Weights of a small mixture-of-experts language model, trained from scratch on English Wikipedia.
Size: 14 layers, width 192.
Experts: 192 quick GELU neurons an expert, 2 picks a token, a sigmoid router.
Training: a variant of SOAP for the experts, 705M tokens.
Below are experts of layer 10 (counted from 0) of a mixture-of-experts language model. Rows are named router (the router's row for the expert), up (a neuron's input weights, with its number) and show model dimensions 0-191. Each number is 128 + 24 x the weight over its row's rms, rounded and kept within 0 to 255.
After each expert's rows: "gets" lists some tokens that make up at least twice as much of what it gets as of all text. This comes from a sample of Wikipedia text that the model never trained on. Tokens count by the router's weight.

# expert 41
router [147 122 140 130 145 107 169 180  95 132 122 149 159 147 134  95 118 146  87 119 166 106 121 119 141  65 118 191  94 149 150 100 138 151 140  87 177 129  93 155 136 196 116 120 135 123 159 134 142 101 133 135 161 105 140 104 131 103 113 157 116 144 200 114 107 119 128 126 134 104 117 102 118 118 136 101 158 164 133  92 127 100  98 122 114 117 145 164  86 143 148 107 142 158 126 108 130 100 155 119 143 155 158 148 134 103 124 135 176 137 118 152  85 106 145 137 127 140 139 136 105 158  73 130 143 133 133 102  70 127 166 151 144 133 113 119 148 134 170 109 111  86 104 117 151 123 121  86 164 126 164  97 116 111 117 103 132 126 135 115 123 135 134 107 125 119 130 169 122 128 141 133  83 133 171 135 112 170 106 141 145 138 110  98 109 124 110 112 144 135 140  99]
up1 [204 112 144 109 202 143 117 121 134 152 102 137 149 136 122 121 119 158 162 131 106 138 143 140 147  71 112 131 106 159 105  88 166 183 134  78 111 166  85  93 112 145 158 174 130 114  79 138 123 111 111 139 119 148 136 127 125 134 130 110 131 116 117 116 149 122 123 138 112  98 140  93 100 157 146 119  91 141 166 133 152 107 132 121 119 127 132 151 163 130 139  90 175 149 133 136 106 145 105 121 122 137 110 100 117 143 146 105 126  99 119 117 140 151 184 128 116 170 168 122 131 147 160  99 112 157 114 163 150 116 111  98 123  99 150 166 128 151 105 150 150 120 119  92 152 146 155 110 169 142 110 141  96 137 124 136 155 136 151 155 116 136 142 113 185 117 129 117 142 100 121 111 132  64 123 141  85 107 119 119 142 125 110 115 110  93 139  98 160 104 106 137]
gets: "| ", "ent", "si", "se", "–", "United "

# expert 19
router [127  96 155 117 155  97 114 138 150 115 144 140 154 120 106 145 157 176  92 131 200  90 146 136 119 102 118 102  84 103 139 142 154 146 153 108 144 132 182 120 133 149 113 114  91 129 115 136  97 138 118 120 136  84 111 131 112 182 108 162 130 117 158 131 117 139 120 142 116 115 128 129 142 150 146 152 174 137 113 100 150 128 127 142 118 134 125 106  80 111 159 138 112 132 149  49 143 129 169  84 112 121 130 156 155  81  83 136 149 129 138  99 166 126 124 167 145 119 110 138 125 101 125 115  93 124 150 112  91 112 145 126 159 164 136 137 137  89 113 112 145 122 130  97 137 170  80 109 164 119 119 172 153 131 108 132 159 145 122 132 143 129 148 116 118 129 113 108 106 154  96 101 102 129 184 137 105 132 124 162  80 126 138 135 105 135  78 115 162 136 106 143]
up1 [125 137 116 100 134  89 148 162 111 159 153 145 139 112 128  82 141 132 138 121 150 142 118 164 149 134 115  89 100  95 139 181 137  93 128 110 157 166 111 107 116 135 107 125  95 132 145 146 165 132  91 110 104 128 108 118 132  90 126 132 142 131 156 125 148 100 143 137 179 130 127 150 117 128 147 175 173 118 140 115 123 116 146 128 142 135 118 141 170 108 114 110 144 140 117 140 104 130 171  84 114 141 141 157 116 135 132 117 144 122 121 123 171 127 127 151 172 111 124 110 124 132 121 147 125 107 153 136  92  99 148 132 146 131 179 142  65 149 138 140 186 130 134 126 135 124  90 172 100 116 133 159  75 153  75 137  97 114 141 106 147 197 110 135 107  72 173 135 151 165 102 121 138  92 129 126 109 122 153 140 111 113 195 143 153  96 114 105 117 150 127 111]
gets: "ing ", "one ", "all ", "ight ", "t ", "out "

# expert 25
router [124  99 159 103 146  72 164 107 132 134 183 103 179 153 118 127 102 130  77  66 162 123 154 146 135  79 108 136 115 111 152  88 120 135 118  90 167 166 130 117 170 132 146 154  88 132 104 132 127 131 118 159 141 101 144 125 132 144 137 153 154 161 141 106 120 130 103 120 127 119 152 106  90 146 152 147 148 140 117 160  93 120 136 155 128 139 145 166  87 111 149 143  64 143 121 103 120 124 142 123 168 149  76 140 152  94 107 151 137 134 116 106 156  80 142 159 165 113 132 134  85 102  97 104 134 134 169 109  99 172 116 180 156 130 134 116 127 118 121 139 115 107 117 105 137 123 129 120 119  93 125 148 107 140 156 125 132 117 180  90 124 113 150 127 176 119 120 118 143 141 138 114  93 119 112 146 144 105 145 113 127 135 146 108 101 115 122 101 166 133 140 137]
up1 [106 104 103 158 141 140 102 139  95 118 134 135 191 133 150 133 113 138 120  75 135 105 183 133  64  79 117 106 159 134 127 163 118 118 125 128 177 146 138 114  78 142 140  96  89 135 122 111 135 144 116 116 148 120 124 169 115 148 102 140 131 153 160 139 134 104 104 127 130 126  50 112 107  89 167  96 123 149 161 108 140  99 158  93 111 142 158 129 117 122 136 125  75 116 116 157 117 126 112 175 153 122 148 124 107 110 133 128 106 122 103 121 126 110 141 139 129 123  93 136 142 140 116 116 169 174 138 112 124 122 153 116 160 129 133 148 127 108  88 107 158 145 137 174  92 140 160 160 113 164 120 132 131 134 145 134 144 133 103 124 116 133  98 135 140 127 111 145 118 121  82 143 107 113 133  96 141  86 120 132 207  88 152 119 167 120 128 136 101 155 102 149]
gets: "| ", "; ", "tr", "Tr", "- ", ": "

# expert 23
router [155 121 145  93 159 111 118 109 134  87 107 109 140 107 144 100 135 159 120  89 158  79 154 117 126  99 132 149 115 127 127  92 110 130 167  94 131 126 121 122 123 138 127 129 113 146 141  83 112 157 137 152 162 106 133 127 145 115 136 193 111 147 131  77  94 141 130 101 141 117  95  97 142 159 107 146 127 150 147 132 160 131 140 176 139 106 154 117  65 121 115 128 122 122 132 116 180  78 113  88 133 159 113 126 133 120 130 159 125 117 126 112  71 124 142 131 105 111 125 140 102  87  94 180 144 139 158 127 178 158 120 182 146 188 101 137 154 111 146 149 131 126 155  82 138 145 150 100 151 124 145 127 105 146 100 108 158 123 161 104 119 114 161 148 107 129  65 138 123 133 127 107 129 134 135 134 139 137 120 138 114 123 178 128  90 140 100 133 109 171 145 111]
up4 [125 149 158 132 150 153 108  97 130 133  91 115 114 153 107 174 136 163 108  56 125 129 124 149 106 151 164  78 170 138 137  91 171 150 166 146 165  83  78 136 125 155 123 157 117 134 126 126  93 138 134 118 150 133 149 111 127 148 125 119 121 182 135 110 158 191 134 117 163 150  97 146 116 122 153 138 102 143 134 134  89 109  76 133 104  92 126 101 150 141 109 129 128 117 132 144 137 169 107 127 123  93 137 113 140 141 139 171 131 110 126 110 137 122 167  96 139  97 124 123 153 116 124  99 123 128 107 120  94 162  92 135 125 150 146 140  81 163 173 156 117 166 136 138 122 143 139 116 121 101  78 123 108 142  86 109 165 118 161 140 115  70 131 167 121 117 119 131 114 146 150 123 126 105 133 118 117 143 113 138  97 119 145  71 125 117 147 125 111 137  98  99]
gets: "\n", "- ", "\n\n", "| ", "= ", "\n  "

# expert 11
router [162  99 146 112 145 113 144 107 124 164 157  78 131 145 134  85 132 151 123  82 150  87 130 136 186 120 102 147 121 113 105 122 110 137 147 136 137 135 185 122 101 120 180 137  92 118 141 135 108 147 125 190 140  93 132 117 142 121 112 142 103 133 157 102 101 144 164 119 115 110 136 101 118 107 107 150 166 135 127 154 110 157 122 137 106 121 134 137 116 130 170 122 117 111 152  77 152 125 168 145 124 121 121 132 149 107 138 112 127 132 145 127  98 100  88 171 144 105 156 102 125  88 105 131 120 145 135 100 120 146 138 166 141 148 101 134 160 140 135 158 123  79  93  97 152 174 188 146 157  93  92 120 124 148  96 147 116 121 172 150 151 106 126 141 137  81 126 120 143 115 136 139  79  93 120 145  83 144 125 117  97 148 125 123  96 135 144 115  83 171 117 134]
up2 [139 123 155 153 122 153 102 155 152 106 116 171  92 148 170 150 112 150 142 155 125 123 126 162 118 112 121 133 138 106 130 144 159 142 149 149 113  93 134 144 138 106 112  86 151 145 141 106 154 100 177 160 139 115 127 127 160 160 157 110 117 167 132 116 135  98 129 122 180 163  67 133 125 118 197  83 157 122 143 116 124 152 117 152 118  81 137 123 122 119  86 171 149 103 154 155 113 155 121 138 116 138 127 119 124 148 125 138 109 100 116  87 116 147 130 150 125 109 113 115  67 140 138  97 115 166 116 166 113 152 152 156  91 137 139 107 109 123 119 119 156 124 163 151 170 131 109 159 114 173 174 143 157  80 119 124 126 123 102 123 153 131 124 133 112 164 136  88 144 104 150  95 139 138 133 147 114 109 136 135 149 130  88 131 107 112  70 161 140 127 171 101]
gets: "S", "B", "L", "K", "P", "T"

# expert 26
router [130 152 125 133 115 102 142 156 155 131 123 104 163 173  91  97 154 142  96  62 162 122 130 139 179 130 139 123 147 112  99 146 161 119 140 113 140 160 128 159 138 153 131 134 131 113 133 102  89 109 138 135 163 127 143 111 111 138  98 170 115 150 160  95 115 108 120 112 113 151 127 154 130  67 131 154 144  98 183 118 119 114  82 124 137 120 157  66 137 123 178 125 100 117 111 129 152 147 151 137 159 148 114 142 125 140 109 146 161 124 151  94 155 126  91 127 101 112  88 127 114 113 163 152 102 112 133  94 108 132 147 141 124 119 132 126 138  98 106 126 138  81 106  99 132 125 135 143 107 160 102 134 122 177 132 131 122 127 170 117 122 113 135 121 183 138  59 133 138 161 180 168 116  99 125  75 126 123 120 155 129 113 146 132 116 100 112 110 143 159 100 105]
up0 [ 95 128 120 110 139  92 106 110 170 123 106 135 106 116 148 102 123 114 102 105 187 145 103 148 102 141 108 177 132  84 114 118 147 122 123 117 123 132 102 146 138 123 115 135 109 145 122 113 116  93 158 110 110 119 112  83 117 168  94 123 166 166 119 131 152  96 119 163 107 115 132 165 127 114 148 118  88 154 138  92  90 132 120 133 124 119  84 136 105 106  91 153 115  82 108 139 118 120 117 119 125 128 148 148 142  99  57 121 134 111 133 138 114 130 117 125 112 144 140 142 110 152  81 108 122 116 134 104 134 133 149 137 118  75 108 111 136 118 186 108 147 112 127 105 170  92 137 141 140 123 153 170  70 129 109 111 105 104 157 129 111 119 124 123 166 132 138 150  84 152 142 156 150 131 158 124 148 140 118 166 140 122 117 101 151 168 164 124  78 109 112  48]
gets: "t", "l", "r", "s", "c", "pl"

# expert 29
router [175 120 152 120 147  91 129 148 150 126 128 120 143 138  87 133 168 181 116 123 164 105 141 157 144  97 125 104  63  98 138 140 150 148 125  66 139 158 144 183 121 125 148 139 105 132 111 116 105 120 142 166 183 127 121 131 135 143  83 183 143 141 105 110  98 165 154 113  99  91 122 115 141 143 127 137 134 150  99 101 155 129 109 135 116 131 127 106  67 109 140 130 106 107 131  97 168 128 173 101 144 136 126 181 183 123  88 179 157 106 109 147 136 104 106 126 135 104 123 101 128  80 123  96 121 144 123 132 138 139 155 133 162 140 135 142 113 121 136 108 143 107 145 106 147 172 122  93 154 119 126 116 159 145 141 143 141 114 107 123 142 129 152 141 159 125  96 115 131 144 155 145 106  93 159 158 110 123  89 155  84 119 145 132 152 134 126 110 153 129 102 113]
up1 [175 112 127 181 112 156 165 179 133 138 155  96 126 157 143 143 144 135 136 127 131 140 139 124  94 106 151 138 172 189 151 104 150 147 153 109 108 154 145 133 167 167 148 136 139 121  95  99  89 155 153 170  99 134 148 147  96 101 102 103 142 151 116 115 163 157 147 120 155 112 124 147 123 185 134 167 179 145 142 129 127 114 176 143 166 141  93 116 112 106 147 193  90 134 120 116 135 158 145 144 167 150 166 102 162 143 101 114 106 152 129 136 132 117 136 138 147 121 122 123 135 106  81 161  96 122 150 112 145 146 131 121 116 102 127 171 125 140 129  74 175 132 160 166 139 135 139 146 122 122 127 121 128 147 162 140 151 147 107 134 154 161  99 136 158 139 121 138 126 131 124 157 132  96 166 153 149 118 137 128 129 142 156 137 101  98 141 100 131 126 128 165]
gets: "the ", "The ", "ed ", "ic ", "other ", "two "

# expert 30
router [153 144 158 102 132 124 111 154 138  88  87  99 140 142 154 123 156 166 108 117 156 113 119 134 157 107 139 118  79 125 153 161 102 139  88  88 173 141 156 150  99 136 138 147 115 100 114 139 105 121 144 163 173 120 109 124 136 109 111 163 134 149 144 100 104 164 148 107 124  93 126 100 171 124 133 114 139 147 111 118 148 133 108 131  97 143 139 138  89 116 119 129  84 121 141  92 200 121 176  98 164 144  96 165 144 106 119 157 140 120 154  97 123 107 110 124 149  93 145 115 130  77 146  93 136 152 147 122 131 132 165 146 136 124 132 140 142 106 170 128 173  99 123  97 146 148  88 114 150  99 122 143 164 143 157 123 163 137 122 100 126 121 159 172 155  96  84 129 132 123 155 172  90  88 133 108 107 143 111 121 117 102 122 107 117 140 115 113 150 170 129 106]
up1 [100 158 144 139 121 104 136 155 173 105 114 129 140 134 141 127 119 149 104 116 157 120  98 121 176 129 119 145 166 119 192 146 146 154 116 121 142 196 174 108 110 117 130 130 136  98 113 157 132 133 145 157 141 154 146 114 162 132  88  85 142 129 140 164 119 136 151 106 102 104 123 140 151 118 134 148 120 172 170 104 117 132 151 135 174 145  96 137 116 104 116 124 110  85 112 127 166 150 115 126 158 138 136 101 129 130 120 125 147 145  67 145 118 134 176  81 108 152 147 142 126 160 130 128 178 166 124 158 120 149 134 100 152 118 107  93 163 132 155 138 154 127 124 120 131 165 131 150 106 163 157 125 156 113 190 109 135 124 155 117 180 140 121 143 126 169 117 112 115  84 155 139 148 118 130 162 109 118 123 141 149 113 125 132 121 188  98 150 100 132 174 128]
gets: "the ", "The ", "his ", "s ", "their ", "New "